Weights of a small mixture-of-experts language model, trained from scratch on English Wikipedia: 9571 steps.
Below are experts of layer 3 (counted from 0) of a mixture-of-experts language model. Rows are named router (the router's row for the expert) and show model dimensions 0-127. Each number is 128 + 32 x the weight over its row's rms, rounded and kept within 0 to 255. Numbers have three digits each.
After each expert's rows: "mostly gets" lists some tokens that are sent to it at least half of the time. This comes from a sample of Wikipedia text that the model never trained on.

# expert 160
router:112110141103096121082112103139084116136119135157155109159087124145124075059142181173158127108070094095172148127118195087138154178108139169164041149142137091132071103071113096119092144146150177166100180091121160161085118123158091144167117140155143095099152177188097072133165143145076146096107147118109090141122178127113129171195107118150137128147112135139188160119071115116163149110083
mostly gets: "oser", "er", "ist", "acher", "ter", "aster"

# expert 207
router:085092106101188140096115103116125110106095092169162060126158103163131088130146148109076151072143099102152121094070133118088101119106141099150144117137122069132190147090067154197154133192099145133139097095143130076102141115116164144128192164153149083094129138121128101095147152115108145100068157151124108184137134173125131191164095082154123097116109131145107149153075209156184163178132
mostly gets: " eff", " cre", " aff", " appro", " due", " imp"

# expert 165
router:095095083081138166151086090098128095161075165151163134162135151163092100151097089125126108153140088092167091104092166087093161128092168137174100087137124152128086088091101163170123162168087131177084090096093170153078150131152096099085099162153163084087092173109165092160146160166121113092084123148099099146077163159155139173112089131164144093139083130143173178101088134089125109095162
mostly gets: " Bank", " Lemmon", " Free", " Independent", " 200", "FA"

# expert 210
router:065136130059145150162109105103110120150156172153171117164163147176098093156126103158117104147136086136163092123097164124069114109082179137177110099143125138119084105061105145171117150177071107165059145102086176147115100129154107103070104170159133067142079144124170103161158182170136136101093110127132105160117162175174135159166077139188133123092110156106152164125063124104116110116156
mostly gets: " Mac", " Mc", " IS", " Ly", " Euro", " Corpor"

# expert 103
router:102089090083139166150087091098127095164075164152168133159131151158090093148096091124126111154143083093170088102090170088087164127099164139172099081138124152121089090090101163166123156164094128169083091092094171158080146130152100099083098159153167084088094179107164092160148157162123114090085125148100100147075162172154141172107091124169144093138085129136174174100088138086128105097162
mostly gets: "',", "be", "vert", " Sa", " Jr", " Hot"

# expert 13
router:163103153096106139113160112142162101155128169162147175106126171174084089120123121152124075177148123152189164159108140104094132149098161085150074166091132104137113125097074108172158138151067061141160108139095180099135168138205092098110095124135160087136124151135081108186113164158151106121116081176097110069134162155113101161147079122167145083170143081169185153091090123112094143084146
mostly gets: "There", "This", "The", "As", "See", " List"

# expert 73
router:137107159062135136153091083187079142121084165125135144158124108162086091139135101132132094133156045163137098097147198128069174101092158161192114143139138135113063119070082107158091138189123120115069164116096188124107114131129109144087096158167141140132082145089098155100137142140144113089088158123103108161124145176153125171145067164178174095132099084116147173123113172085146110147116
mostly gets: " ==", " Location", ".\"", "\".", " ===", " include"

# expert 252
router:112120104118116155097152104101098126084097117148164077165109068141162072171120167135110154099092126114172134174104176117097118171090144126139060139166073123154137182095130137163189113179102181151089101123176107083114164109100148123165143147144134087077120139108082090099163155093146124109108184144109122147138096081141153177120080102154141114110072166140178172138082189098131191177109
mostly gets: " available", " direct", "ertain", " care", " access", " employ"

# expert 172
router:100093085090137166149085088098131099161079161148168137159136152159089093144096088124122111154140089094166090103090170085092165127095161137174102082138126149124089089093098163171123155167090128176085091087091171155077146133150097098085100165151169085088095179108164092158147159163124108097083123147096100149075159167156139173110085129167141091137084129137174175102086136087128106097162
mostly gets: " CO", " Portug", "isl", " government", "ember"

# expert 93
router:087135083135113115181112117074173094146139187159128091135091172142152108125108146182159126129131107105166148186112167100097083109097153108151096133090094180156149076069066156157095149172170139116089150096171165138132094093164141076160125159166128106075142141072155139164095155143139098164105116156076081115097100155124130137093072094164137061173151109164176166157124139091101159155118
mostly gets: " MPC", "000", "500", "79", "100", "68"

# expert 110
router:097093152114151139135104108100192110177098169193150155143146162184083089160121095143122097196188109091179116123136150100122113129083174074141104168096157134121150097070082140172149161158098077144139163110085168141117138095164085072122140129180145073123118146120141123139129183145133098116115109149069133129134141169118147179099088096158152079142109112124194185120077107122090079090151
mostly gets: " 193", "199", " 2010", " 2006", " 2011", " 2020"

# expert 130
router:115107150095115146118137098136131148132068170174175126154094088158123057122121124181153114079161076157181134154121163123084104143104166129154148081147141115152078101078083178160073128160120105173087163108084160148135177170086113144125085111137157094079122119163119071090180157130169130087095165130128118145119173150111099170139098140172076088117090177180172143080103108091139112080116
mostly gets: "p", "omp", "sp", "mp", "op", "ec"

# expert 3
router:095089081087140168147083088089126103161082159154166126163136153156087096150104088119131114153137087092168094105092169080092165128092167142179100083143118152126085094095100167175124164164089128171083095099096170159080144135147099095080098164147169083092098178115163097161145157158125109093089121138096097147075162166158142174112092126167146091139088129140174177100089140088129103096160
mostly gets: " Fran", " Max", " Fred", " Fin", " Christian", " general"

# expert 109
router:108137141101158163146069091095134084145140170160197132170140156178081080128118115114149088091135088150186108107131191147058107137097178127158161106139130137136051119087102140156152127179130156161080154103068161172137137112105092102096138152142125085112086141162144093150179136148156128091088147144126115160114148187143147155138055146163102137149114166152201151095083099083111111092150
mostly gets: "av", "up", "ñ", " Mur", "iff", "ú"

# expert 97
router:063167118159139158121082130100095104171068184103178098160119120182081083191113097145134169175156084128178091171076163109098123161095159116168159141156145147109086098099095133151168083150082091132073137136158156187121125157097103127087097134170160103102111115113198101161177144147157110097102127156072096146153140147147153164163086090146142138116067139105138157094080129126147127104126
mostly gets: " Arts", "velopment", " Racing", " Science", " Historic", "ural"

# expert 127
router:128107152085176097137109171110154091180138165164130133159129167145083083176116095127083117159121111156179082133091158106095142161105167139164124142116108110115093104100080156180114147148088082164107095134132161147086119169158108079082065140110129097122077141120151103186166151186177072142097080138104140153132189166138143170088079153169169097128100088166130168105069088105124137082115
mostly gets: " 1", " 3", " 2", " 4", " 30", " 22"

# expert 245
router:076156180121135153077115129148074116205098164140139120153068113174125091110137113149147128122128092154135098127087168145130088102126165133131196169129152138128069113135098140090113094133109107161090187110115136201138107115172094180070072139192113114089105145193202115135196178115143108133099156097133092167134161134153167110156074122127095143117104164113147100140088082096159106103115
mostly gets: "ić", "ova", "ski", "sk"

# expert 108
router:084156080106127142156107100086186090113094153153195115176090135168170110156110070147124138142192099137176095095109154084090131107094174111159128131134136118108154064091091145154132156183095067155073122098186157084094139146115132087108113128140158075114105162081171139124149165140158105100083125157086147098109126180158140183118089128186118094106086155191113159122113169145143122095130
mostly gets: "(", " $", "$", "_{", "^{", "{"

# expert 148
router:101117106104137124116118108129175089114155147152163094167049114156115152163131120181133138163161087139108065161080073128093152065114152118150092077164106075076113176097085168155152170155116081114144092124093135109154157170160067089088165097118146149178083095098078133157114153179176125112092103171089146099133144170149135153187158130166114122074127112125086119113137138145185112094154
mostly gets: " \"", " '", " (\"", " “", " [", "ww"

# expert 31
router:098094083087137163148083090094126097162079165150171137155131149159088096145089087120127108152136089091170091103088166085097165128098159138168098082140120146132088086085098165165121157168085126172085091095091167153081150130147096098082099159150161084086093175108167092160148154163124115086085121147094102150074155168162132171109094126165140090138083128142171176102084131085128103095161
mostly gets: " Lemmon", " Atl", " Peak", " capital", " invest", "imin"

# expert 53
router:121146101162095080111150102157058142076094176074136120156112098169123106132130157189094171074102119116158172139097158086127154161097140118159165169165076108132111093098095119149148078115122087133094116134154164177149147094183132150096100098178150142104157116118156067138120085112121139089101129163104086123122093130100119182132130121154155162060077148167164113078104166178198173085097
mostly gets: "ating", "asing", "ulation", "ates", "ilities", "ments"

# expert 104
router:097065128096137157045134138108158096111109107175152089126168112156126093102117125159107077091158074143142127108080145126128104145096151181160121109148145061111132123102124174172107154167083189133161107123142141152083096135081194148136136136122138084067152159120095094115139178169119129071111166140080175163100098176120123160141096094160140115187095086173127164175094174112176150086148
mostly gets: " cons", " dep", " att", " dist", " cont", " lead"

# expert 99
router:123079088132195189059122091095073145107114124180151065137074125135130100088127132126128131110104067096165129154080172095128110203106164124170118186144091109157127152072102123152193098145185117141118079119147161104128168115155141132145128116110139080094133123165083086127115140094109127088118176166133124123131095171121092157162097093151133112112065153116188153113093113165153152198109
mostly gets: "clus", "ention", "onse", "orpor", "ract", "used"

# expert 41
router:086097144172148181144094079092128112194102161134181158144114140174062088133155112107166100103130079161169131111117144123103098149110170116144124106146119140141048113118095135107119097170136160162084160103090188151175119180123091132094129150172104120135098130194161101144202147140165123100066152142123098146105140159133147159132049153153134125151109157176186142139089110072128083071119
mostly gets: "gu", "á", "ou", "h", "è", "och"

# expert 29
router:139110127101155118085112077085169123120140150176146155176169147160165140091151163119161117176095197113156136162135150078111166155094150165159060144125120082084071117117078161153153080164078168080110129121085130074145060169154176122123144110149150101111103097073172115099148173103086122085087167104116142116143169126151125132170118095148169132135124172132171139198112163129190115149135
mostly gets: " their", " the", " his", " its", " her", " this"

# expert 116
router:101098084084141167156086090097132094161073165154172134164139149158089100146099092128124108157139089099169087105092165088091155125099165138182102087139124149127088086090096170170125160162081128171085095094097172155078150134152099105081101162154159080086095173112165094160150159160124111095088127150100097147076161169148141178114088132165145093138086130138172178102086138088127109091164
mostly gets: "CC", "acew", " gave", " ", " canc", "imated"

# expert 111
router:153132115174075153156111119076122111159129172165150089136086160104154092134104121160166155155143118146175197180102136089106127100114153078148128152085054133175163105071089134159123112138164094163101118116180171140110159118155093095123116121172139085078170161115129147133126177161136076146114105152080130080107160151082112165097095096179113063176133134175174170083115131081091143087115
mostly gets: "000", "8", "55", "6", "49", "38"

# expert 58
router:117115116085142099186097175109162092130174149178113077166101132106104121138116107151126146127112164123174130160136166081114142158101163135157117125102070105125131115097096158169075153154112077143132134127158174106046107122145103072116119134124132104067096170088141084162140155179121102155109084106096109139146162172152168165049076132173154102193128077191125182141105103097101180094110
mostly gets: " 8", " 9", " 11", " 12", " 10", " 14"

# expert 200
router:101094085086138160149086088097129096162079164152167135162134152160088092146103088121125108156141088094169088106086167085089161127104161138173099081150122148128087089087099164166122159165090127174084090096092173153079148132151099110084101161151165083087093177108167092162147162162122112093084126149101101149073160169155139172108090129169145094139086130139176176101087138085126108095164
mostly gets: " Pak", " Long", " she", "urd", "itt", "uck"

# expert 46
router:094151131086189131158096170082163106157159175138140087152100155133125103178098113073101139180147117117156081190152159095087103089106178141163134126118070111090104095096098168171131132163103089144103120128131174137091086125162145109112105146111134091085079157089149099172176158169151081125081122115096179157114161165163176165081083115171161088129115109159152158143063074106137131157111
mostly gets: " —;", " 39", " 58", " 27", " 26", " 48"

# expert 150
router:113128091099110147089104075112184103128130179129175138171158153184079124111137096099169160158137157139167148176126156123083156182116165118166119087127171137110099131101085128161117129163058082142073166132079163142152168128126099096079117131168157108189075098067153156158153178121075098087091162108073116083137192142154155111178093143148165150137139156147136137138105106126105109077164
mostly gets: " The", "The", " the", " This", "the", " Its"

# expert 61
router:098108113140066134104069090129164108135117169147152175189191124153096123106128124133155088180097111140182067152163174114114117119104163111142077115147093162103078117108101130116152116137094157125091139134147163170153088168130140113122107128151175108179117079097172100139202151118076112095152138054063088085170116129169151152177093107148120141165116108147162163076086165094167140087157
mostly gets: " his", " her", " its", " their", "'s", " American"

# expert 33
router:093094083085141163149085091093131095163072162154163139161135150163091094146104089124127112155138089094171091106089170094092168126092166139176102088149122151131089089088098163173125159171092130173085090091091170153080146131150099106083101168154160081086094174109165098161149155162124115095083126145096101143077162167156140173109093134165142088136085129139171176100088133089129107094164
mostly gets: " far", "attal", "ipl", " signed", " league", "gan"

# expert 57
router:093098084089135157153082094096133094162082165152164135161136154163092100145096088125124109152138087095168098112091165090093164123091173130176104083139118149132081084095098158177124155168090125172082093097094170151080149134149104108090098163147167080082096176108166094157143161163119113092083128152099100152078164168159137178113096120166139096140085131140180179098080132085123108091163
mostly gets: "3", "2", "9", "4", "02", "7"

# expert 149
router:135116116104112111167203066106177113080181105121127098134167131096104108150097127148142095050094116161171095150114168148102147159104137184129131091097096142104079212106101161158096178169092064140156175112080129107125138100114127119118098110107142122123139140185121189142067124155115159182125072111175091120106166157152136119132115127160155092149160116173132112080200153145078126111150
mostly gets: " Syn", " Sub", " E", " V", "Th", "Ad"

# expert 163
router:129103161102148135098152135133177119162137114153152110133126136141095109120115091186079112133142108168185132102071131095086169184082160148172121111114110130136100109085100137182142160173074075164145109131126155100102173154172101107079120143092158090126111170167114115193100175153165101113085071172153087091088177170097087185137103147178130086161120079170111094076102122113118173102162
mostly gets: " Pos", "Pop", "cc", "In"

# expert 135
router:100094086083138167153085090097129099161075165151162136161136148161089103142097087126124108158139086096171092105091171081086162123101159135178102086136122147124085089091092158174121164168085127176084092091098169153080149136150097105085101161153154082086094175110163093159149154159125113091083125149100100147075159163156140177109086132163146089138085132137173179103088137084129106093163
mostly gets: " Jr", " car", " ", "itz", "und", " man"

# expert 19
router:101093084087137167146086088097131096162075163155166128155134146159089093146090089125121108157141085092166089105095167082088166127090164133173101081139123149122081089092102162167122161161089128172082091096091166153078147133152100100084099167151161082088093178106164095158148154165122109093082125151097101145073158166152140176110090127162146092138085128142171174101087137085127107096157
mostly gets: " Democratic", " many", "New", " political", " several", " New"

# expert 228
router:097091085086139165149085090094129088162076164150165134157134149158089093145101090124121110156139085093164087103088165086089160125090164136175097085140122151126089090084096165170121157165088128174078089094092167153082147128149097105083098160150158081087096178110167097158148159162118109092084124146099098146076160167155141172105092127168142089138085132135172174100085133088128107097160
mostly gets: "airman", " 2015", " bu", " 2007", " Und", " 2025"

# expert 159
router:121076092112165133099105083110110086140140116156194137161185140160125082117105092147137108141150087132181102156121181113086129179083171167183106128135137146106092090098097118162143119160074156163073084106151166146096138096103115126140104106132172095084152169135177135149159178172164123108107103175076119142101126161122135168139096114162157077176081091129114188077116178072143171077139
mostly gets: " local", "ural", " administ", " population", "ological", " ren"

# expert 224
router:097092096132049134109066077099176148128116149162155140154125119114091095145126125114134153105163084099138129124139165119083147100097148123173097095115094128113122176110090173140168166174113116176124162119080170133171201134187098125067115173142153101156127160104121101160179155132095127088120155186162101124166147163098148166092112118170102064123134078142169105173125144159066081096185
mostly gets: " They", "He", " what", " It", "though", " When"

# expert 189
router:116146126091111166158109149142052180132106116170144080178190090182136125161122136082122175188076130092107118107131141134097132130105156104157107146130065161099177096128086152146109123133143084083131120118090139120141072077142159133205143129159133166092119081090169098141123137100155091096094074174082165138100150162190110130080119118148183124076108162175133125154106080090166132119164
mostly gets: " at", " on", " during", " into", " in", " from"

# expert 25
router:089085102121112142117100095101097116170112174106188120127111138162128078125134098133163165134115071131182144115075196108087118159095196163182130095157108144153066089072063152188167114210116134188081150104113185143096143147145106103093119123134137076122109139130162102157168135155120110103094149114111115136109151159153166183153092137183133100145120141162177166110103111103099079107143
mostly gets: "ent", "per", "el", "our", "ix", "ten"

# expert 12
router:104110102091133149122080102124119098172108173135169133165118136173098097150098089120111092181133077136172095145108171080082130110082177139179120110125121161104098089095089158172110150161097110168089125104092177173095135150165081108085100137163167089082084166111181125142145165142135109101074112145097091146096154168151143172096077106171134080170080141138162186108087155082111104101172
mostly gets: "born", " Died", " 193", " Released", " 188", " 194"

# expert 28
router:096124145099087153136103089087115110127148142147147098138153144152046103113122088136125107081138100147152097142125193144075122106090161162150108112138098131135095157113079136146167176173082092158118168096057166180132146109121105111070125173136137089206151163112156119162174164183121142072113128133180072156142154184140171147139092128164115144156134131152153147134072117100078078083192
mostly gets: " He", " She", " It", " Har", " Her", " John"

# expert 137
router:101113127147082152149163124127101144139158140177149111149120116127158087091146087063186185180152110118095194122128122132118119103104160194147189162145129105100132084093111110070123169153082089158097106095115153190142110190156153093150106157088145123096096171075136115140160167166111089093125134165148127090129185135157070150162181131152164103074151116085077094092135136106153065108119
mostly gets: ",", "),", "\",", ".,", ");", ",\""

# expert 215
router:189145158088086139139160188113106143083120015139172063144144094171190090125117157142128158118084140093131127139147161112125137129089150124154074123155079110129139089094068132153115122120100090129122152140108151155123159140132177127206125116131154150132149092095150083109095154088134150126097060128121179100106160101142092138110194105166156101106128140185094079122113168111172146071171
mostly gets: " in", " of", " within", " across", " throughout", " for"

# expert 171
router:089096094082147162146089082085133088156077155161158116160149142162088094143098095112126104160127093104169088099106171109086146134087161140163104082143126140125089090088100170161125154173096124168088100093080162161070136127136107106078084178155159081107094168107162090171151164169132116088088111143103098156088159171174144170122086128162160098144090134135181174098085143082140103095163
mostly gets: " South", " Mount", " Atl", " Indian", " Aust", " Turk"

# expert 139
router:090090099108114155127109156160170143095146179187148150161156091156161107112139120091182079152085096148051179101118162107084151055106155180153105196139121122117170083125098165155173142156134136116158089098091147165113110153126174137136100095103124144140086131093116116077162186082126130089154091178097111131099061142094103124128105129161072102181105118105062148150104151160108121104154
mostly gets: " was", " is", " are", " were", " has", " have"

# expert 221
router:081094101091116173125124088078162124180086128140167084174131104156103088122141095123163105120135070115179092150083178091102118143087169148179107087133084080126113110096083173169118178191086128163095131089144178099080099177104138128098129149078170089100136161136152114180140157169134111093092088150110154126101143178142118175140093109175122087156097138132161165140100158086162109095155
mostly gets: " act", " rem", " aud", " mass", " r", " resp"

# expert 195
router:125186066088084127145097120170077119126165152157153134148175094183196091148114131115145102152052120100112095104151130095097130117086173136175104132115091108112120127090138138155156147162107090139076170087099147206143067138128100100216181167129127185141179134080107085105110140119072095125094155154079122121126124171163104132086128152142143129151127135173158154138116097125166155142181
mostly gets: " with", " by", " on", " using", " without", " including"

# expert 243
router:094105091091130157132083092099128102156086169152191139163139153167082090145118087131125103146128084108172094109093172087084160130094167137182116090134120149138075091066093176182111146160082128172074095092103183153084139127146110115094097162141158087102089169113159095155135150160126115103078125143104110149085167188147140178120083135171142088142087129122170181107085139090130098103157
mostly gets: " ===", " class", " ==", " no", " Fl", " one"

# expert 134
router:087112076069082140124112133086165119163101175138155144159123165164083087120143112080131169136186104092162093061121181104104142122108175124159072141163114129096071078095084169154129167136105144166153152102124173142112149144157122092105127141167136103087092137103179114158164165107095116074082124141097093112117146174117123176090094104168181116088118066136120193095099164092120135092160
mostly gets: " that", " first", " which", " who", " where", " when"

# expert 202
router:118059123081126159071102086174136133117188123153132114186176070148143103167102110120062151174083094130108156125101132147148120075111157161147142156121081107179142075123109098152110128137142152125110139128179158151136137055127162145134108120076129127071139119086104089071185138097112116084105104196089099134142112169129141147095104104173183105144114156169115176176081097111157188150153
mostly gets: " found", " built", " located", " born", " based", " began"

# expert 26
router:095098082081138163147090089093123100158075165154167136165143150159089099144098089127123109151138086096169090105095171086095163130090166138173101082140126150136085089092100165170122161162087125173083096083095171155079148133150094102084099163145161081084089172106164096162151158164123111094084127153097107144082165166150142177107093128166143089137087130134172176102084136090131108097163
mostly gets: " rock", " America", " Pennsylvania", " men", " Georgia", " Boston"

# expert 48
router:108087103135125147123083075097136093192084144130165136132134153170084065128124126141129110151141074153159124126103204119065106156108167111193137096144134178158055098080069124190141131177167176169067148109104184139149162112148101117083135144151128106099114151173147098169159118140147100091081175147119099148093161168116155154129076158160102096141108115163171120134120125083106099104161
mostly gets: "ug", "uz", "up", "ol", "uf", "ad"

# expert 173
router:119153143071142154159162076100173157133155112173114072178120136112079136163108116122122092068105108145157100120107172151124167122089152186126161109103101115085075216129174165104072157138096075136136173099072143140097099142085102121142088136117128112101106131189142185162145157148098178131130089079186100143130171162186148079126130134155131191104151176146135125101105109134151082098117
mostly gets: " T", " L", " S", " W", " C", " M"

# expert 183
router:073117112141094114094161147135083180058124141214157122148147089107173124164138155094158114154106124115092210162131158084108103079093135147169082163148102092122130071104114146104179157167148135161157091092084150157122101160171132107124105149106135192133083166066121072072168167116090149079155183163151114101115093107119069146133112092144105132107115141119116150117120137141147196124117
mostly gets: " been", " were", "ically", " are", "ively", " being"

# expert 129
router:084145129077143136145097138112175111059146132163188109159152141162116081142119102128128154103163085161171091087103164144072116110096164162174091104160116160120104091080109171176125172198074137147084132130123159131108135107093099099089105136132157089106076130151154089142176163172193149099076107125114097166092134169165140172137084120174139097159126111134098189114090146059145134089144
mostly gets: " sub", " inter", " con", " ex", " ob", " ad"

# expert 44
router:123126120061154152099087171118210079108108148183158078117161109151105086095121126114127105075130072138157116071113122167080125103107147150152170080156095114129150092105099141177067168168106131114170150119095141104091185102087192108146188157125165088078100152165120103126134171177173103101112106139116150155134151150127134141097089122157105091178113084067136163155145161084151164121143
mostly gets: " ref", " se", " ev", " fl", " par", " pre"

# expert 219
router:096093084087138164152087088097129097162075162150167133159134149158088097145099087124121108156139087097166090104093167087097160126094160136174100081139124150127087089093099168172124155164092128172084090093095164154079147133150097098083101163152163078087093178106167091159145161161123112090083123149097096144074159167157141174109091126170144086136084128138172176100087135087131106094163
mostly gets: "mier", "FA", " International", ")\"", " 190", " international"

# expert 118
router:119123117137143145079098079095095125107134157147154151140110118134119084127110155164149124113071116134190126144086151108136121211085155097163107153144101138121096139101120120163204119140121158142104071110212160142119068083165098145161119107125137111135169115107104089126171134099055127080109160091092077110098113115122121184188134088146172132071074098162176176135100092141175193164117
mostly gets: "ensive", "ective", "ected", "aining", "ative", "itive"

# expert 144
router:099095085087137167151085088102127092164079165151167132160135153166091095149095090126126111153141085093168088107092172089096163128095164137173099084137124149127088090096102162169123158164087131174084087094097171153082151137154098103086102162154158083083088176106165095161149161163126110092085126148101100145078164170157138176109086132169142092139089133143172175103087136086129105097167
mostly gets: "0", " Won", " Free", "alth"

# expert 154
router:094096083086139160149084091100131096164076164151172135158135151168089096148105086125124108152136090093171090106092164085086163126096163140174100084138124149125088089089098164164123159168086131174084089089096170151078150129152100108085100162149156079085093173109165091163149160164121111094085126151103102147072161166155141176107094126163144089137089130139171176096085133086125109094164
mostly gets: " Nominated", " Candidate", " case", "den", " del", " agre"

# expert 145
router:100094131087089139145108066113158105104115156151178176177152077134101148144154119133163154132157121115174136136083154119090149084083166089175084092156096147094086141108075170130150133175103181153075087135122160107150104145166100118126102148104154088163099121062184079163167127185089097102087171101098073098109123145190128176118113105166125092129098185125113150122105120105175087089135
mostly gets: "'s", " his", " their", " its", "’", " His"

# expert 87
router:099094083087138166147085089092128097163077161149169135160136151157087092144099088122123112152140089094167090103089168081091166126097159138171102082138124148119090089091095163167122156166091129175079088091095178151080148132149099100086099163150158084087094177110165092160146157165124111092084124148098102147074158166152141171108088129164141091138085131137175174101086134089131106095170
mostly gets: "from", " lb", "me"

# expert 52
router:085135104129100108106087164150107164111141102146178168161155130161097117138153101054136147135149083148154159185143180069084166091086135156166107127158128167110083078093138154129122142165094143155116127141084152187141072132158068079133162146171140168109055159075170116174134146163146121070138185129135113115140101121130114175089102104146140124140132180144075145111175128085177170081154
mostly gets: " and", " or", " but", " &", " which", " while"

# expert 169
router:097097075087138152162080089090149105143087168153185125148151150168094087146112105154132127136144082095177090120104169097081155143081169130187115084141124130125086070084099167168146142170079134181081064099089165159102166123145106117097102155156142099082091175113138087166139158140125118106091131143093105151091163155150142178116076167172141096134097136146185174093083127084128124112149
mostly gets: "id", "om", "ems", "ing"

# expert 194
router:095092086088140162149086090101130094164076163150170137159135151160090094145097091122121110152138089094169089106090172082088167127091160136167102083137122150127088091090097164167123164170091128175080092092091165153083149135147099105085099163150159085087095177109167088163146158166121111094085126148096103151075158171155136173110097127165142091137085130140173179098083133085127107098164
mostly gets: "!", " Democrat", " press", " capital", " char", "ism"

# expert 113
router:096115179129143154115140173110150118186144171177125126142139152192078085128123097132098070194177115097168117146109153117155105098098155098130105194094133144121171089076080108152111144136096067135150178126105162143145115107149068093093162126158125101101110138106127174164120193166116117147150084133084139135155150152156162159055083095166137079141120096150182180135084121118110058101116
mostly gets: " 193", "199", " 2006", " 2011", " 2022", " 2015"

# expert 15
router:102181086117153140176107092100141166115127156194168126185099115131156102158144112157164121181125098141130105148141141089112162097098192107164091108164071086106113140078168153106107161127092086152075099099104152139101128183135115097128095080150102098106122109078056067139183146196116134127109191136112141125165180161161094153123117109143094116066125163122125172119101092097186083109128
mostly gets: "—", "{", " (\"", " '", "-", "..."

# expert 246
router:097093087086140163149085089097133097165079164151168134159134149161088092146098092124125110155140088092165092102088166083090166125090170137176100085141124151133088090094097166165124164166089129175081089102093170155081147132151100100086101164150170083087098181113168095161146154161122112091086125147098103147076160167157140173109092127163143095139085131144172175099085136086126105097160
mostly gets: "ston", "airman", "itt", "ator", " gold", "ng"

# expert 10
router:099094084086139163146088092096127094163075167149168134156138151159087101144092091122126109153135090095164089104091166078092169127096166137170100084150123146132085090085096163164124165170087129174085092090092167152078150130150099104085099160149167080089093174108166094160148154164121111097085127150096100153072159168157142169109094129165144091137084129141171176099086135086129107097165
mostly gets: " Pan", " market", " Mar", " Nominated", " test", " UTC"

# expert 106
router:085164067119095081158101121127149086165146180156155131165129179158157081124127114197134124123113091129177145153121142083110118113109173087142141135078139178180115105091070147158083145132105063147085180106134165162096156124161100081144095104197129120082120138159169136092115150190105113168112141145092087149080148159159156115133078130169121062178132139160136169111122175101108144078128
mostly gets: "″", "°", " sq", "63", " mi", "36"

# expert 178
router:104071111110121161087100068137121147141153135127130109171145129163069116147113120160147159143092085105150174152083108130142101166112147116158158165121070078143115101107127114161141086122163156127112093116184147182134190145184105161105089156108134180094127084088122083102181119045068125091100160164082072131123118162134133148149097092149163094064095164187131141158094135142172178144160
mostly gets: "ated", "ted", "ited", "ed", " made", "aged"

# expert 91
router:092155140113141164155149077081126123191155179132174133141089139127142093168127071143177088102153098142151127167108150151114134134091157086156155112085122120109073189118101178142076152156080081166094170103079155166091158131072102126087098114171118114066099185179140162132128141161100135154093079151137148099098186159172163114145083150168100076076113159158173114102118128111118136105150
mostly gets: "R", "W", "M", "V", "P", "B"

# expert 38
router:063107107094081156125109128146154106129126172121187158164179120187122092167110093112096074168110085103148137120104166117096165093098163136186117105140175140110111088145075144156140138180089076161089093101106168159144141095145078116102118102130139115165093095123153147184146174136181086092102086145129097119119172158130112141162155157185143074083092096119090181082084112086123135102181
mostly gets: "=", " Coordinates", " Website", " Genus", " =", "See"

# expert 199
router:198156139108140116087106159099146157085101098138152092161182135141182130154135109090128140096093102076094109051158128125141124093094173138149106161127058157102107104136122168152175120132162093121114104099072145173201098137156116151106150114138099145153115080088183101154112171126067119086098130143103195143143101150141121134112094104151196086075164160174128091118129165106178178170147
mostly gets: " to", " into", " through", " from", " towards", " between"

# expert 117
router:117100108129132110100102078106191125113149146143160164160170154180099139091113082130174177176145106129163171143121158110085153183089163103152093123112127117102082170088073168168173153180073137105116117136107159124171156157142095095086127124186168109163075108076182139128144169106079103087086072120095080080128191153134119139147121107159174102152142092140109148131115163116095121082174
mostly gets: "The", " These", " The", " This", " Its", " Some"

# expert 112
router:070104146078090149102107178121154103205111161144164114166151126174121072134159086150143133102123082152150098102083162103084103072088167133168170109158093153131095100149129151168097111190044132154134159108125146123088099145124116103077099157118110136077103142133178095146178200154135137072086130130156163169108132165113160146132093134168097113145116110110113155168093120086206108106116
mostly gets: " m", " g", " k", " v", " r", " h"